config = dict(
    n_layer=10,
    activation='tanh_gelu',
    router_score='softmax',
    routed_scale=1.0,
    balance_bias=False,
    norm_eps=1e-06,
    tie_embeddings=True,
    optimizer='adam_variant',
    lr=0.000673,
    beta2=0.95,
    grad_clip=0.5,
    train_tokens=304500000,
)
Below are experts of layer 2 (counted from 0) of a mixture-of-experts language model. Rows are named router (the router's row for the expert), up (a neuron's input weights, with its number) and show model dimensions 128-191. Each number is 128 + 32 x the weight over its row's rms, rounded and kept within 0 to 255. Numbers have three digits each.
After each expert's rows: a language model's description of what the expert responds to. This comes from a sample of Wikipedia text that the model never trained on.

# expert 14
router:161104175096108153075157084095076101113109082124116128120090159074122100116051071116116086147163138139145113084093115093100102124125058177152091142136083113118168151096150106163100060104120109
up0:131161144100122149105128200118138121117116142081156108141102130150123158110166160134110111157166050131078205098089203050097128093152122108085116174087165177126105133147190100142098160068127087
up1:113119044160129096092127171130186133075080142097098137114137118108187071116086118151137133118161132101161160131107136162150199159181126119127098118115142110142103188014114122166066074140135118
up2:143060170142167100085151158082072149154124172151086110099132176131090169154140131115171150122136117145126094148117152125207163140078124147038139121156151161101128111139155127164080157095101144
up3:131141155118173138112131123151108157097176157115182098138166132143107107117104143104133173156119095180089104106109151097160115138151125118176078152171159141119145173118114112163173139123135212
up4:168118117138125115174169140123159088153127138151125167090149115114125109153128124113168163097138095145111125153165130163067161116100104128134200106077124121131071142082168125082164100124162140
up5:119130091098136096117171164108128112116161072121187107093095115121095122100170148132110060157142106134133181061123125127102123140187121136141131163146201147138087181151138027124153147076179105
up6:074089160153145057134148125094134134175125136135174121145168097131091113114144124125158149081156143141152188136133157112115117126072157129162135154167124133143113106158178142200104181118117106
up7:152147154161146115098115088201109164106076117151096117155154100100131129135098104158101169196145133098126152147094113130221123177078141133135123139148111134144103203116106129139123076116138169
up8:187127140107175101116125119090093167075119106170111135107118116168148132147152115155158115205162157091102104124121166128080131125177147155084144118164101170096120127076163167160102097116153076
up9:082094126231117130123153127077138157132102161116128132111098137163161100062167119099089079111142103129076177120134130109147139131178136105145182176166102150125121132104124115132145065114157140
up10:154197118124144173135099110159101206147099105142081114101156122164113096119134106125126127114129119055182183126159104078095132156091112096079178169140141136181125139127129131124130145146152158
up11:084179141092139157126120113160129140110119098095181139077137101140159124142142174075151158159086126127101100097143107128078149142116119117154115106097147191141097141098147125090138104119129111
up12:182095140163147165146173149069134101174091146126132087159152112137142167152169110142129179113132086126098169173075124145148144113079136144111162124149109129139159117179131100189163167083095107
up13:169114131102110112125106116078193117102098144105145122095121089131167157120171147144117147151138106095108144126111134135043131168111104100170156149080173158073100147165142113164169086145131167
up14:144149110127099112116083165119126127169058127120091066141117072113163215138125154107125108094160162128125143112139128108115136156119140143087129160157151141127143167127063119154087066126162128
Description: Articles, list and table starts. The after prepositions or verbs, line breaks and list dashes opening entries, and Roman numerals in numbered lists (Hackel VIII, Come Back II).

# expert 38
router:089166151135070147140112153154117145096134134129089118077122074139158119150095151125124079124134074121072152126105169138216066128105196163159105160171092062136127150184127054104122123122153153
up0:124134140070139140114105127140134172103074139120078061080147132120179095108117055137169084122151094107165106116122150090154093123097165131147153206113132150185136115141140155127166126118114153
up1:074095130135155125127172110110080166178136122127137190170135110152152142076092118129101112144113103152166077090155095144105082142153086089119094144149122106106114145097140119084087162057143093
up2:070128146037085092147107157140141109114180123081129091116112103138077100156126117130166118106127088136143161123122141148079130097144149109083062105110163118159071176193199111132132169150107182
up3:123105078092114147140147133120096123171109102114152193159113111163112094163095110087164142156089103171129169095160128144076125147124094104065104097174108093079084139127135059141099140083113118
up4:142103123142145183141119129162142169089117170165122167134175104101162142151099121109150138142196058148074129160103132086157154154063131153162123158142067168100143110137111153146080137148132118
up5:192173130194121081120137105086121093087125158174081123143108196122081168110148163118067131179132189085146095130162072158131134128138141123137151077116146115070091121063175096102141139142056092
up6:109163121123125076157122150102146126129115173100120134092110085118120100108190136138170097113119188140101121159157156120129118141149096126066135133100158104157094125148203087126107130131151137
up7:089108103075094107122169101128111093177148093170198146170104095138096093148133150131084084123106095137183162121134114117073062101214149105106111081112136102079123142103165093137142144108133150
up8:162220170111163166126087120114117112139135115130141068112098106129097127165144092111163072172116111101086179189168077171135129119110115154134119148151187080191174100207104105156151097068113133
up9:129105100109102089162146158173148146141130108160105135090108159095134133118160143127145188128119180144112127134146167118141149123128131150166149106113130115177127085205126151116112131172142209
up10:130107140121154133144118142111107095123077117167155147155122115113090117156136130088174150142117095212141145082125107138100188111142103118088153156134067173103091143131128185135091128166106117
up11:110129150200147163121189136112154142147101096108115101050139080105181143105119138102121177159145171100078105088130122177093105143089098079128076104189097123146109114072122085137098121081106071
up12:120148087051108064156079144123122140125112144184145169081138077141085111119170114145157128093098138174114113101139114079108155146137144123052197160112162151135091087156179166099181130196134125
up13:104159179165159180132192118096114108121106103153127131143150142127119117122125130099167122160144129121163116102129139183087131117073104100152093089146121126088095178042069069134109131095142110
up14:123137126169129057163131132159124183079160141052107081123125113118148197148123139113100072135109139127093109138128134151142029135166144108116132193099097145167122118120172146130141125091154181
Description: Pronouns and auxiliaries. Subject pronouns and auxiliaries in running prose, such as we, they, it, have, has, not, also, most, often after a comma or conjunction.

# expert 62
router:146071168129103162087154070089118079098105071100119112118086153083132129136051087104121089148171152158129112059105117109098084139108044175143056137128081128139155157137171097172104066085096120
up0:102107171182090068092141147136131101130068128130166096117090207132154156125140101144100134092143215098170114082125182109131102166208135129116093122120147154147127050121144189153125164116100076
up1:162083137078185158098132096193135141114104126145113092086184172092126147102160077116182145110141105137109101151088166124147198136134140138157212097114107161118097110109178148101104106163156148
up2:091098156120194119115142172147144102142179119119107135136133189096120094165169080171165179117132127113081116144124153133175133154127104135141115143154167152142127137149114122112094084135125140
up3:147117057042152108127121117151123157092151091109131135120151098116094130129145141142120095147156113178113146152129126056165137149040116160140187114138156100147127127053115104140098145153077086
up4:178112127110102114084164164145060115115094140148080169147135111130142063176136104099115096129116095138091168098099137149126164144122142100133161126101125153059169171124147126142154077157107079
up5:111107085155122115104079148114193055119157109152168132077127109143134093095133112151117182127096132091173065140152115090040153100148130113131140150122149146169105137116134125132172099141111053
up6:155195153106083117119141095106137067112118131129048107127147078142126120165114191108122097186144159147118164168137139031117095147106124117074112147139131157140100197157113164130098115104112106
up7:098110176135097134101126152133154109100122105111175107165134173127160080135132123126162193119132099051178117139127099133153150165110135146116129130121095191232135143079082114146154099118137104
up8:139108084135153075098066160128151145137096105131136149090098097107071106101115117131154080110133114117160098134092157085072124143166126127159075115129131138190115141129103158179093129114074063
up9:130119129078094118122124093110080116116175136087117115108119193148112088109172169159115170163158109112113095114140157170113123183088141081154169188157152151146107169142147116099173168072123088
up10:173170131127168105114112144105136144099073154101120126127118116146102052116126146076146081111212139152090090101176119100077135146116130115117161104095120128115158116128128112097102131144117080
up11:088138173129064122129151140176153061115106123113148114120095104131144106121131161093149121124144143099157123096161160090153100149089129123151052195135150107164139109149115140155116102196132101
up12:119071092034153178106122161126121128086105118144098153154070159115074078156107088141167167142148109056149102138110120113124107101149160109123097157140156099193090205101141098151126068108119073
up13:065102160098112149131123095148132119095090152096143156120132228115137040169142188143137123186163071097122114176105141118112124114122132092146115170096196100159171146126090131117138146084114135
up14:183151122115128136161141137143077151140106132111094059155148101068097155123156119106110132172146178141142193106114103090132162112124146128099138070165125134124143094168153128080049097060130101
Description: Role, film and counts. Nouns like role, film and character, plus one, first and her, in biographies of actors and officials (played the role of).

# expert 58
router:183189144155109078145107123110127083097089104189129158183129091116117112071213112127051125115098156067118107148091119093108105137176135130115142127123188133157084147122135161166193133164152117
up0:137103087125106175133128132132131116143107072164162224169125153125148069112111087143125133143131145103132161131068126095061146119202120118132148126147128154140111109117144139140146149141147146
up1:190103139152144125142143157123130107167116128098168147148130101122153099091072126119084132091120122108106142096088152130109135129217144100174068139102116193163137209213206134146168143135179138
up2:156090162194154157116101142178171122124145082101134145144145175149147112171121149128098075133114124126144165138069128127117161128191117087138113150154142090110150094165126125155084147191134116
up3:168061062068126113090182127112105120150105170148122121174141152069155116160108130129125124114119115159157148089153060148152142111115114104150143161235114121115163093165162130124119114158172192
up4:119131097062163126138089123110119173175166112175130152124109184140062176156137099127203103123151110123166128123109123138074068135138126127115186146175083200070108119145144124088072129207198172
up5:182086094046169067116163146120132197180139156091160109145066173108090108169141141117109207113125095187107119090169109135140147141114145113127157165185124125131153153180193117099065143074149186
up6:060166158153095154156101167138129093100164149140101135132125082150151115099145149127112082137127129058141086139125178093187181163126162144137119172017106087132099158073107116106109128157136091
up7:147131144115143112120169095110098116111096158164119147101140094153071120151156071159179122163165055114138147117127091115163114124057123141128112074152108107079121140082055108131090120110130116
up8:092170172093105081109178126125119126108123104143090089109125100158120186151139141140049099133145110182116087108161086174144080145100142154168120124154115075066109090159092129110172150149141136
up9:117071163129167132143065120119154142138136161115124104075094106174110139146155163173120122131131158102129199123135140141096173130063119110074104129123132240089143044196157157091099122158121110
up10:050180025115120113151097095096124153147170129114142119161113120105144231099133196105098200107142158141097132150142135151138157162078152132075116110122083135118072198115061104131103142112087162
up11:166175144137138163123119113097131130141103142158157159113105110139126134203139125147117139127114112118147134133121104109159145147119134119067078069150112167106144146133129106136121131141121090
up12:136102153077150095104109094095128124116168155205100160106171124097083151131105138147106121114124093164117193100135081137126145145092115120068136088140109111115155131138158127078092118119114159
up13:136111144191135106133077134170143135135137088177120165143147170131123138113137085145139093169134089118112144179082165081086167124162110127191167170137128154108153081103096115138126125192124095
up14:151179174198106144114088148156154100096109127202069194140131116156103082135150160131111073190124102072115132140056079118116119133164145155171132116139146093158085147073076092137126163138128065
Description: Predicate verbs and prepositions. Verbs and prepositions after the subject, such as played, born, died, located, was, in, on, plus mid-word pieces in names.

# expert 37
router:103192086115119098177078141099137152109170148129116095087075060174087114108159133132184139126116086108136148151151164105207181131103210173093140097140126083099071108190129114140113140155146152
up0:141130185106112133156099119162110140120117161080152145103126172089093117161151095139206173100159152142057149122113147148093154120138133151158151124086117108120141125142092146168059128142157111
up1:202086076165080124129105130130120086179040109177080109126144082130104123176139138120136108203123144075117107124128127140090152137186155128130188125128183192122108158084096167156168117139111059
up2:165130144197160085108170154140139074150132155165147117128116177108175143136121157155094172124087113102142192091116140132100147138149118129166104025133085160151094131132057115150084156109107119
up3:097162070146111150096136152103121176092149168093153081089089149138137069097092157148170134113135076168158125151123162136203130135089151138107120127126063119130119121163103108097187121117140204
up4:113133148175161121099075118151131164113098117051113135098105140106177158128108099089134124134120117135100136140124076183122068118117155123101137040085142099108116110164178141120106110103160170
up5:123117098174139178104159098139135126175156125134143065161128105142130150161097096091133113125115044142119127128136086216074104114151130129193111093120076141000130144121113057105112151141131081
up6:091125128137111192102107104177143087136161126137112127124117109097100082153098135139209137118153116152108092148138105155089075148147128152157140208123063106107117126105112081132083123111125182
up7:129122160169085153114019105153124132119133088104141131122128155122081141151077141114130100160133142119104156080061141108095145129154115132183138163103117114151161156070106088195117150168096147
up8:114127107144104108101142138123114106126123168159126124107118113171191152062097126146132179123114172126151101134218074149144165171139086105154171121106079111107160089126149098149084171155156123
up9:104184109142132097132082095133139175097149155111129084139089076160172101134148162125159174179121125131098114123155123134214113124115105143105148104131109072147110198126140099112150159142152144
up10:177152077184145096077211139130130094191137148219146111159126142138155138135131151139111165114057081130126099147138124171120147141197132123099099100132075127106069071167057162124100152102099121
up11:086191125150121154108135173146140136098193156113171145087121173131091093140098128133076116069154083149085154116151114161187131089150128131084156166165101094098110130177137098096166131103085161
up12:099171165122086121150138133118130118118112130165188156129112177155073088121194110119151105071144161089104101121147140076177179130118159149093151132106161078175089139137123169154170134183116137
up13:078171105143087133154111116122124157115184142022113114089138079149097114083153169107179106126130190167109202117112153099185151105051138143092109071112082084154111136162057085077129119117150158
up14:173145067151136160111103098129132082093173158152074092138106063126123178165109131101161136167117169125154105114151141139080164136159154120149120184173078148139109126108108176188131122085134091
Description: Common content words. Ordinary nouns, participles and adjectives in running prose after the, was or a, such as released, used, time, desired, solution.

# expert 0
router:140096162120101164092158059110120098112080067111145117129077168085126109103078078108122085134141145145160117103101123097089126156119051189146086127117090113129181162097150113156094113094111115
up0:127151099174147103135087124120143091119115135086112148148093127106135168175140163078149150094139099101121108151148133141124207142154112136110155121160164125119143159155126191099164141194173121
up1:146146075166059136103121056150093129117140140144147105153118109093089118111071163113140158122142139153131115123105145128118138108105130163115147135085115042136098184164073155145110183141096092
up2:125128081140155035191085117161124178108067097169107147155140145173117193098149104090151065137094084147113082190135095122129149134187130116098122088121175156076121122096136151182192098131132138
up3:088133108096161135082155099126141140137111188137075121141124090153095156128127116100135077167116128108114085142132170128149107107147112126075162078115136117134073083168122157133166110151118107
up4:149135110086153112123121118153089100148103118138128127143164102130126151172117095109143152158131166130195095170135140217174108158167121124141188132126133117121137082149129152153153066140143127
up5:114112090181151127098140105086127148142091138070177154146127105098154127089122095108118169162150107125111165133147156106129145119180124142124118145113147129105127134042104132113152067179090136
up6:160130112080176100125107116076112172131100096089166082135115087096187169146133172132137136171192166117127129208145120186125103133120130149072150124132063143151093168184123103127135180152065146
up7:122156109132144088116152150142148110141180135085126117138126179132144143118089196145114179140153129123137046088114158120203107130139116119132095113117144107123133088057139151170160178178132085
up8:130135149071140125114171095098123089103117125144138110139076116109122125162135196177119100159160095138124107124095126085161122122091122165115104066127192129121141053158181104120101142140066141
up9:168133042116171115140161144135086171145187098147141108150139158113162070171089119047198132175120141118185128171111144127121177131067107123095130132107107075149095105095085095132115142159093179
up10:090160137108137047162144087112129121102100122104123096130120135124112178114175107116047108150097087123124109067127112107088105122077143115115138144097108112147098151118171144113154110138156113
up11:159125156147136079134079148153157092071129164079155117091138143122135129094183159122072133121080152133176082090118144117202077114064119118160138111119165105185186122094136111121138158182174042
up12:100171123145126115115191165096127154146163099066137124129108109144128144149101112131125112162174175169091072106114132116115084148184115148194093165147148076176159149050157127109102071128164134
up13:111152107145079067156091118150142171080118160149170157068135128119169173143137156150109158140132123180159113123156131076196140149112124109132120071131134139115167142111193064115148127155144104
up14:118134138156178087115177105101132066118176139129115167135149125130156094117166122168129118235144116141140070070092086171128115115145103088126205146131156120089101086043119126138112137117126126
Description: Determiners before nouns. Determiners and sentence openers like the, The, a, This, for, usually at sentence start or after of/in, e.g. "the summer".

# expert 19
router:156103159139110181082171078119130089096095060116125067135099182092142112121074066120127082150160171146144111092095107090126114126123054180148080109136082115139167136129156116143103161113109131
up0:113131128076102108153137163119039124117103113122117160186136114153167089155160105115174069131140139125108099118134113157105102167091115163127109089106142142155142120098202174157115140162096147
up1:143103165171076136114136127149109167104073138117132099092161141123142109112130164157123164151120133082102104109125069109156119109083146114112124101097123075123114119150102075131109166138107107
up2:065166164111145135157161143123127145123121135121105100113122085120124154141144109093113165157140136168127119166106154190086161097104106127083172094168130155122089168079147064136122097122154137
up3:088150132080147074128140154160083150173164109107074131146114139151159194187193111084119131116162084169155124160110181153074131087110152129124145132093125124153123086142025101100167087157177120
up4:096090137117155143148106134122087119058195131117127153185174100138108096116158169153154119144165051123120078157157195093173174123161142121142077110142126118179159144138142102144158125082124117
up5:021175077079120125161153099148097143080102102068107154111123196160195186087154136111117089127099107106162145124120193123147071123105128136100159157147124140126041070128153169080093064110146092
up6:186120084079146112129125137137148080035129112107126190178155109155082076087103070146133141111148138107140134111088140084122157122222115146095133126167134144085082161082117131157140128128151164
up7:132149177148187146113185129088150122161145166141129155082131106159121129132176080147170152082149181129120085130145081104100178131130119136132125132155106153145104097155149122106158111211104120
up8:131139068101153075141154157106129049090199150097087186192144153133085076101119161107091129133100138082123211103152131102158081145105123130122169153157105114119084113094108133173154193114125116
up9:136124111123111198137047067118162131143123149086153163114169046172105081112035191133088132122136126167157134155123118154113216170102146086179117088149140065116129138117235143147123112043103125
up10:096130116038081084152147078052102117113092121126218162182139136106160129147123136139113171131097120180140121127146118114095138166074137127125161089154106114199123106171167156167075137175125160
up11:114148155156186180101101121167112183111092186137114137082152105117130082099107136144144124114119115105120197137163170158138115124118127086142168186087089149139099138092104116150105127105090096
up12:053164096129146132149128132158162193104159123097133116192131138106138184168120060148151101124116133128166140129139097143084132212171145137121134140128193051143111144086127147173136112092120049
up13:122143175143156046083155111139131135150132099139151159106082132111180135153191117147144126119192167124102086111166149116172120125149144144072189135155111134192130101118174103139120111180134142
up14:201157196120152179113066127100167174129139155099113170126117123086153131107114091146150124091145120119073103091119129162119095129118136142122156093104107180128229154151149140143156128112110165
Description: Broad function tokens. Very general mix: line breaks, opening parentheses, quotes, pipes, and word pieces completing names or units, such as Hz, Zealand, Island.

# expert 20
router:134089151134111156086151070113093086102111087113134117122089181101128121105050089118129065130170143169142126101099112115092112104116051182143076110116083099088156178120165118168089095098103091
up0:195112097180102161127124130136136147141141137118179158114123124145153107109107100173110113092128132125124070157124123080152107120127153116131164164115138077104122104160115101226103128144178150
up1:107136164153094067137108150147126080170071108102126118105124151136145187136222094134108169148131084164137141128155121128141155161096127106121083091125129113150069185113134122126094151096111156
up2:124111143084139118133051154102167138140091141162125127123098168171122115121125191158159176129131125187107134103156097111111127147119127129101082140167090133122172129118131141131152148115088089
up3:074127102065106107152206153094130107195075107109130109081166110144163096141121111103131128162120135133081104138175191137143155105104130139135132098169097124139123167098138123167074103176165150
up4:151151141138117100094125145108078072190145161121080144167148109141120112112126122154097100154076189098097140155164149167088185153143113125116118168125155141119149104147155171127128108069107196
up5:201094122174096128146129104124099125069117096105127162116123152062126155125132112179103101083152136117167118099060100115125103130177129145122121124126112171118097129126077142150084130136187163
up6:090095154051182093138168137115111137122069094113099111119126117137118134084174103146105137167143125111173157115131139178126115088089136132142035121152157115155111148164128134166156086124074177
up7:117117122183148120126101129151138176099112152083139096148129145116143193141146157187071103105147193111169135099174142112165146169077108162159107187119126122193108179091136162131129175116157131
up8:137162154151103153103152141122088124164200128132141101149103096183102173116157173134129073094127143129160091128123176224137155141111125131077066100107081130142114055131119106123158102155114098
up9:145160084123119094118106113097133138135138090133100099113117119155108165140177096150101153141114143081194079117089140167073143149115126113090120145173103125119187129132133175158178126146147142
up10:181102092082083136103143099136097113153102140150115176068166118085121170101120138118140156153113131064117133114119165167133158129143115105083143106132103145082157074116034133105105135111161127
up11:118106208106072132113072143109139089146080133105131115158106116142114142118139164084101151144115061116160210055131123209158136082168133103116136056125134108105167119131133120133103146116122129
up12:161070203105125102147123121150148138146140130097150104142146120146084213117108167156101120141132179104090072136116131164148124118075145100152085058137090170119142211111123129093080137158105100
up13:078057145098096114139098103089129097123149130177139154141119137112136172049166140104116107096108142144132108066105146133095129152116145123096078111139110154152094160166066114145127162146119186
up14:116172127088072139177198155124113148119154089187135154110127154139113087153087157168156177093129111160136084075145142076147153108121151140161129161192133136094084160134120114098129125133137120
Description: Perfect been, commas, his. Been after has/had, his in biographies, commas introducing clauses, and table pipes in election or filmography tables.

# expert 51
router:164090173146110143082175081116150095108141073087139144112078154081136100114054073105129102159181138150141109060118099107096116127132052167142075123120075103128167148109156106159082121110132099
up6:091179140137115172111109149111133114145127115131156158092146141129192137129162077142130164117163129115158087116178118091171138094119128104154093128104165122144196099116167100137166093149129123
up7:084151142108159149092201135083091115169127062136078187110117169079129219168144098117132185103149084142156134143155135128182145139127126121117110103134136148104135054102145127140069112099149070
up8:182154087115172132079171107123121127113174125166112164130139125204159139125176061100120104108147072161141055136102147095104173161126145138162133160132087123108123182113110159144163133184161119
up9:142124136154130148115175138112123149172094164137128113134166147109138174116147104104099135135156129139167047160116216188124099133156130144128121132118182141159106163147217125118114104158147149
up10:109125054141102137124140161118088112093185056142179098117127148097153178142143165100155153134140115167071220122160133165156103111079117094129124151155118126158110163153089140174124141155165129
up11:092160093105083086109189139094116117121138079176181143163138135135191183124147099171160160169148124169084118139129151160166134081148115127124100119112109115092149166095122107114157156051075072
up12:113180099149084171150133131114117124139145140113130138141131141135187097131103117078143123132162147106079168178125082133152147076063118098102140155135229155120127149086142085161144106135089087
up13:082121124122097142133137121113129110148073089157255121158161090104154125135160145091120173086148164180140097168102101138140140132139098148160104147170157116153184122143167151209179140113108123
up14:097121120076161122131141123103107123119149073111160138133172163147076220199060156094179109092153155121117047119175140154097151088116145126130113125206152130119172082136135121106080117135112141
up15:146149110135052208107133149142159087119122131153112136112186078105150168144137169124107138121113118092131127160122108102106135103134117109159064098129137124066166097144095146114146095159079101
up16:138119099141131127151143105102173105139101176125108147092122137127069114114155128119083199151176083109105128176107193134104087124186129143128122157041170165163097152088156079143094123171097073
up17:107077131092174141189126163099098147176172099165171143121134100162108189105120148138152104097149153160145135188186108167119187119139141124132122090180142131178208122148141084115124107195154182
up18:086135162088144139195125150111145155190157139105114152167144087181104100178138121152118153088142112164118144181106118115152098124037130103133124115144140132141185121081074105159141149131141087
up19:105164089205131129132168147183115131117134130126082142114129126135094116108087105123145176165143086144078103139150131107153087139136104083070061139091189141069140143119149087106131118098075113
up20:119120087069141082107180115146120112114151088119125129146194190098087139121130139091124162099092143127142179121180093149141144071150142086163105051202154110112087088170137129106098116147170165
Description: Clause commas, words before nouns. Commas ending a clause before the main clause in narrative prose, plus the of in ministry of and adjectives like free and first.

# expert 45
router:082168127098167088159135162145145172121133185117119134121150062129158112136217145134100194104121155109089143128156152172165133112090098005172159123152145174111075166149126093113106152173190121
up0:071149140102087136135125133119103107047133163090151143103161135100140112080163166130149145144117123121126095142124173086139147122117131134080081133142103176213103142119144083161099121118129094
up1:084171151114179139131151127075121064065103164130147162094129092114060111064139121142156137151132121105131140183126151155082096141122108181124101152156096172138047149150158104169107121099155156
up2:110236042160148072183105140149150153133145132122123148110112103124124140118132159112129133136133136120087141143130127147130152137123139092076154097139178079129110106188161094171140132164125178
up3:130185159128098151148165155147146082080091180195142169146201142129139163105138137130131130111116088137160149143204150149149145127161154193142159128092126129177155156113136194131143105155122151
up4:121074127078095117092136117130100109188164098012148110106148193133141144148084130133127078135181132153129156137118158126093139137065114130093110112085142143078159169078108158109106072106117100
up5:077204092093155048174140163123121131108191142069105170100097091153136147111141190121133156112147136107079204170143150104135087105113132153086169101168136126180075160163179122144124107133142166
up6:137055147167116160107115117128136177195161106120123100100102186142118145171058124132135106177102093160174140145117122145082185122114105109113143129068149107106175101089061140092141102092073149
up7:126145091094098126147162139110105082111133131143133140138092150149135199114133174153091129079082146155072107121122119133172136122098138096135202111099148072182141126139174123166172167137150148
up8:094168079091191118155169141147120162137136117074101122071111046119119098123132133119149149124165114120070139124115165116182108128071145179117102121187142146175094162167166104121164119148187130
up9:086202098126185114100089168145127085147106138193134152135115108123188175146124101134128129131128085149088127106090106165128122107134139110130124158110180114143130089208139115128084158055129086
up10:169198142136121196124111108103144116086158110155114103149159144114135186160147139125109102180157106167138110115124105114142177123095119102157152169106110095109211088115131122144145113112136096
up11:142206118111138102142149124136085145105060142022131159107165127107096150107103126078121167113197148124091153099167102101074167153051149109117148127151159129167076185103122143079147111169181187
up12:196083166171127119084123111099124105121148118167120115182174196129163162187087103099119091104137115177160058111126124125117162122143109111143120126093129113088197094080076184140091117176093135
up13:173094163150123160089111112118099113145171141199141120184117206117132161119160127065101053099122132123118088121159139085136110126174112163156127169086116095029209065118116146133097115130183077
up14:088155067097153059153165178137118101145133142138093189108129064115151114124157146099112147107153144109081111150165117173187055120079123138126174112137197092160140175148139118145151113127134131
Description: Table cell pipes. Pipe separators between table cells and line breaks, plus punctuation after closing quotes and brackets, such as ); and ".

# expert 50
router:119156072105142081190087157145168146162154145154115155101086115161126157113143189143111148117108153108116133189147125150199090127164170121126139097184196137173132131145147159106135130163137135
up0:121143116114137061132156133121100116159123151156084122116107133121146122119157227134112094182106173092111128153106137128159106170054128131106145071126208140116109157113178088127161146105112079
up1:111099151170149179118120148124120078130108146147110139138127071115108098145135111105089156157164173121162114111126113079099108134137118095117131172131075102158125127133086091124133137154110139
up2:152129108145214101136137149150098155111139093122150136121146094127140116121139086177137148140146120156153141121187072176041151130110113127094135166072169181147108120126143152177096151162152143
up3:093081184164135175128172133123156022187138130156095126113172078095116119134122161131160140167128146073144151140132141146162140161102133118183104147076095111105180131138086150143152124107111131
up4:135073164160133197118160132122113041156141148169114137144147105114174101146104184121128110114126151062173140080137095161088174114104131160137159174127112104143135142106083180156157094112096142
up5:094110151180151108163117186154185154153125097131099129092140105097129120140143167117127113148120135067130121162120117110158112140132143111170111169145140121155155129179106172181142106115199139
up6:167139131105128079117108112104106111144096140085162167156094138119098138078135102126095142104123107093111135170134110094040100118167124056144134086155119119139095189144126111113033159193120147
up7:151152100115166070152177109083127199154145119149135099104117137158098119111117125117141144148139086144143130137126123159124142156100107114083118124185128121142121128083150076118178147111088143
up8:080145112074144164097110121106106133154131160116181140114078127142108175148119143141115129074166134124165116119164169168107076158101107078101159137127136120147118112177108118109119124108151171
up9:157160121109120098109070144156134225094099115114150170145174171114173158095117065131124154126147079149097176082131160099088105128152143140133139135193121109165136130135144145144102099196199159
up10:113092045161169088134107141120111057196157101145085107096114147112098125149113187142163137122122103098117130126131127172148059122101123142141042083157218104110128129153059092160145092078085142
up11:151149140136138194127165147115140061104156112101122106187125126145058111142131137111159186115124123088146129125139071190086159115144122142137149103105078104113110156101070089105088131182120109
up12:156119193143126163137101094123123128120119147148188171151139134135156120156099040130146115085095111181167091089128127093121156147188133133108144161108101109140122150102066178141135141137153125
up13:112148144200092169139173131121109099079124136127095075144119062099108170161154221106117133196145159108098131143115107154108072142110125112111138079179074118156108127098093104159089125111083100
up14:148159125095078098127130124130128206098142124100128083109111125164166173137157115092129141144128144147093119141103186117173117161141128102138187045150145157121099143085166109124151130093115117
Description: Prepositions and conjunctions. Prepositions and conjunctions in prose, such as of, and, in, to, with, from, among, usually followed by an article or possessive.

# expert 23
router:142113148167105174166128130107138141195213094094145114179088158118054156156165172135179125087140140124100107146140090124114133114122107104090097162143165122131155188198074126127139136124115149
up0:127185130132132124131088125112133082134153127159155092133139119134082150146186140128124106112118141091110125156111141136086122153160126137096119135144133120107168171108058167129201137146113123
up1:069106119038174126110134130094102143141102179038137123066119114093169131093142126118093134165144107095105087126144139165122095168048132132156163123094147140111148120175149108102115129028099100
up2:092169112139120119118127138138130151134119090103144163131124135127171091113072138121142131122137132180104127123117163128169162133140129154169113116156076081143097073130207119110104108098163125
up3:167186122162124104146088121124118127129107125173094094185149154115103136121188127118100143096116133108111156134106147093124207099200122125126119135162145092121100137117029182124189086214097168
up4:115105122184137102128119126106137129147175117134104176209151124139120113149216118103102114122082155112131113083128124142141166103170131089074144127153179101144134145169028135114178137193149143
up5:090088133137091130124149127157123146104179096084079139106120159128142110168091144132166132179155118179086134172121171128152076123125136113163112093131092136127131086138191101131092110053119124
up6:106165109164054141131109137154139080087092119148113184144134125116168078125089134136158066110125141128083164113090156141165157134147124145159068120160072110136169123132180141125110139127099143
up7:116183141178094098159128116121137152124074123072094140035127085151125123119100125121129141112122118172130103138122169127199161137126155149123126135188069138116082104107252085168119100049117103
up8:152142130222125133100129102120145115110214102170130191172136179146101115129137099142169164148119141132112160134096121111120145119163136110123084117144147067176096167126080159100142113199130176
up9:097114122099173156103163092123115139158148158073169159097144074138191100082086090124116156140143123127117113126121179151164148144082130168084144150109108054091159042162207096102089109060126073
up10:115098089148080111156094167130126121087114155160136155108175151151153155161111089130059100133128067160135143176173166119128128149163193095087143103125127085100109089074150133160158142088089114
up11:149101124183115122153110129121115110151183099157111120196119178127097127172189151145121116113095130086140128147126105119075100139194134082053116142136182137125096126115026136117172149175105155
up12:105114096068126070085152129105111085141113132065168084069153127125106208095111134132121154137155107119132152123159172153121086145119127166187119086112106153114107144117167106132124120036111096
up13:111136139093197151128177136129110146137078114088158133082143113128141107082101105154114175138152101141135111109144115129158123143099163168148138145165179077105187097154180129112068128074143112
up14:160148127161132104147079123111129098163178121172125125190128177108071148151206140140121112117096110097099127145123109120080133133171142096078154144126191092137164168166025168121180139166086155
Description: Sentence-ending punctuation. Periods ending sentences or following initials, plus line breaks after list items and quotes, e.g. Thomas J. Lewand, crash. Back.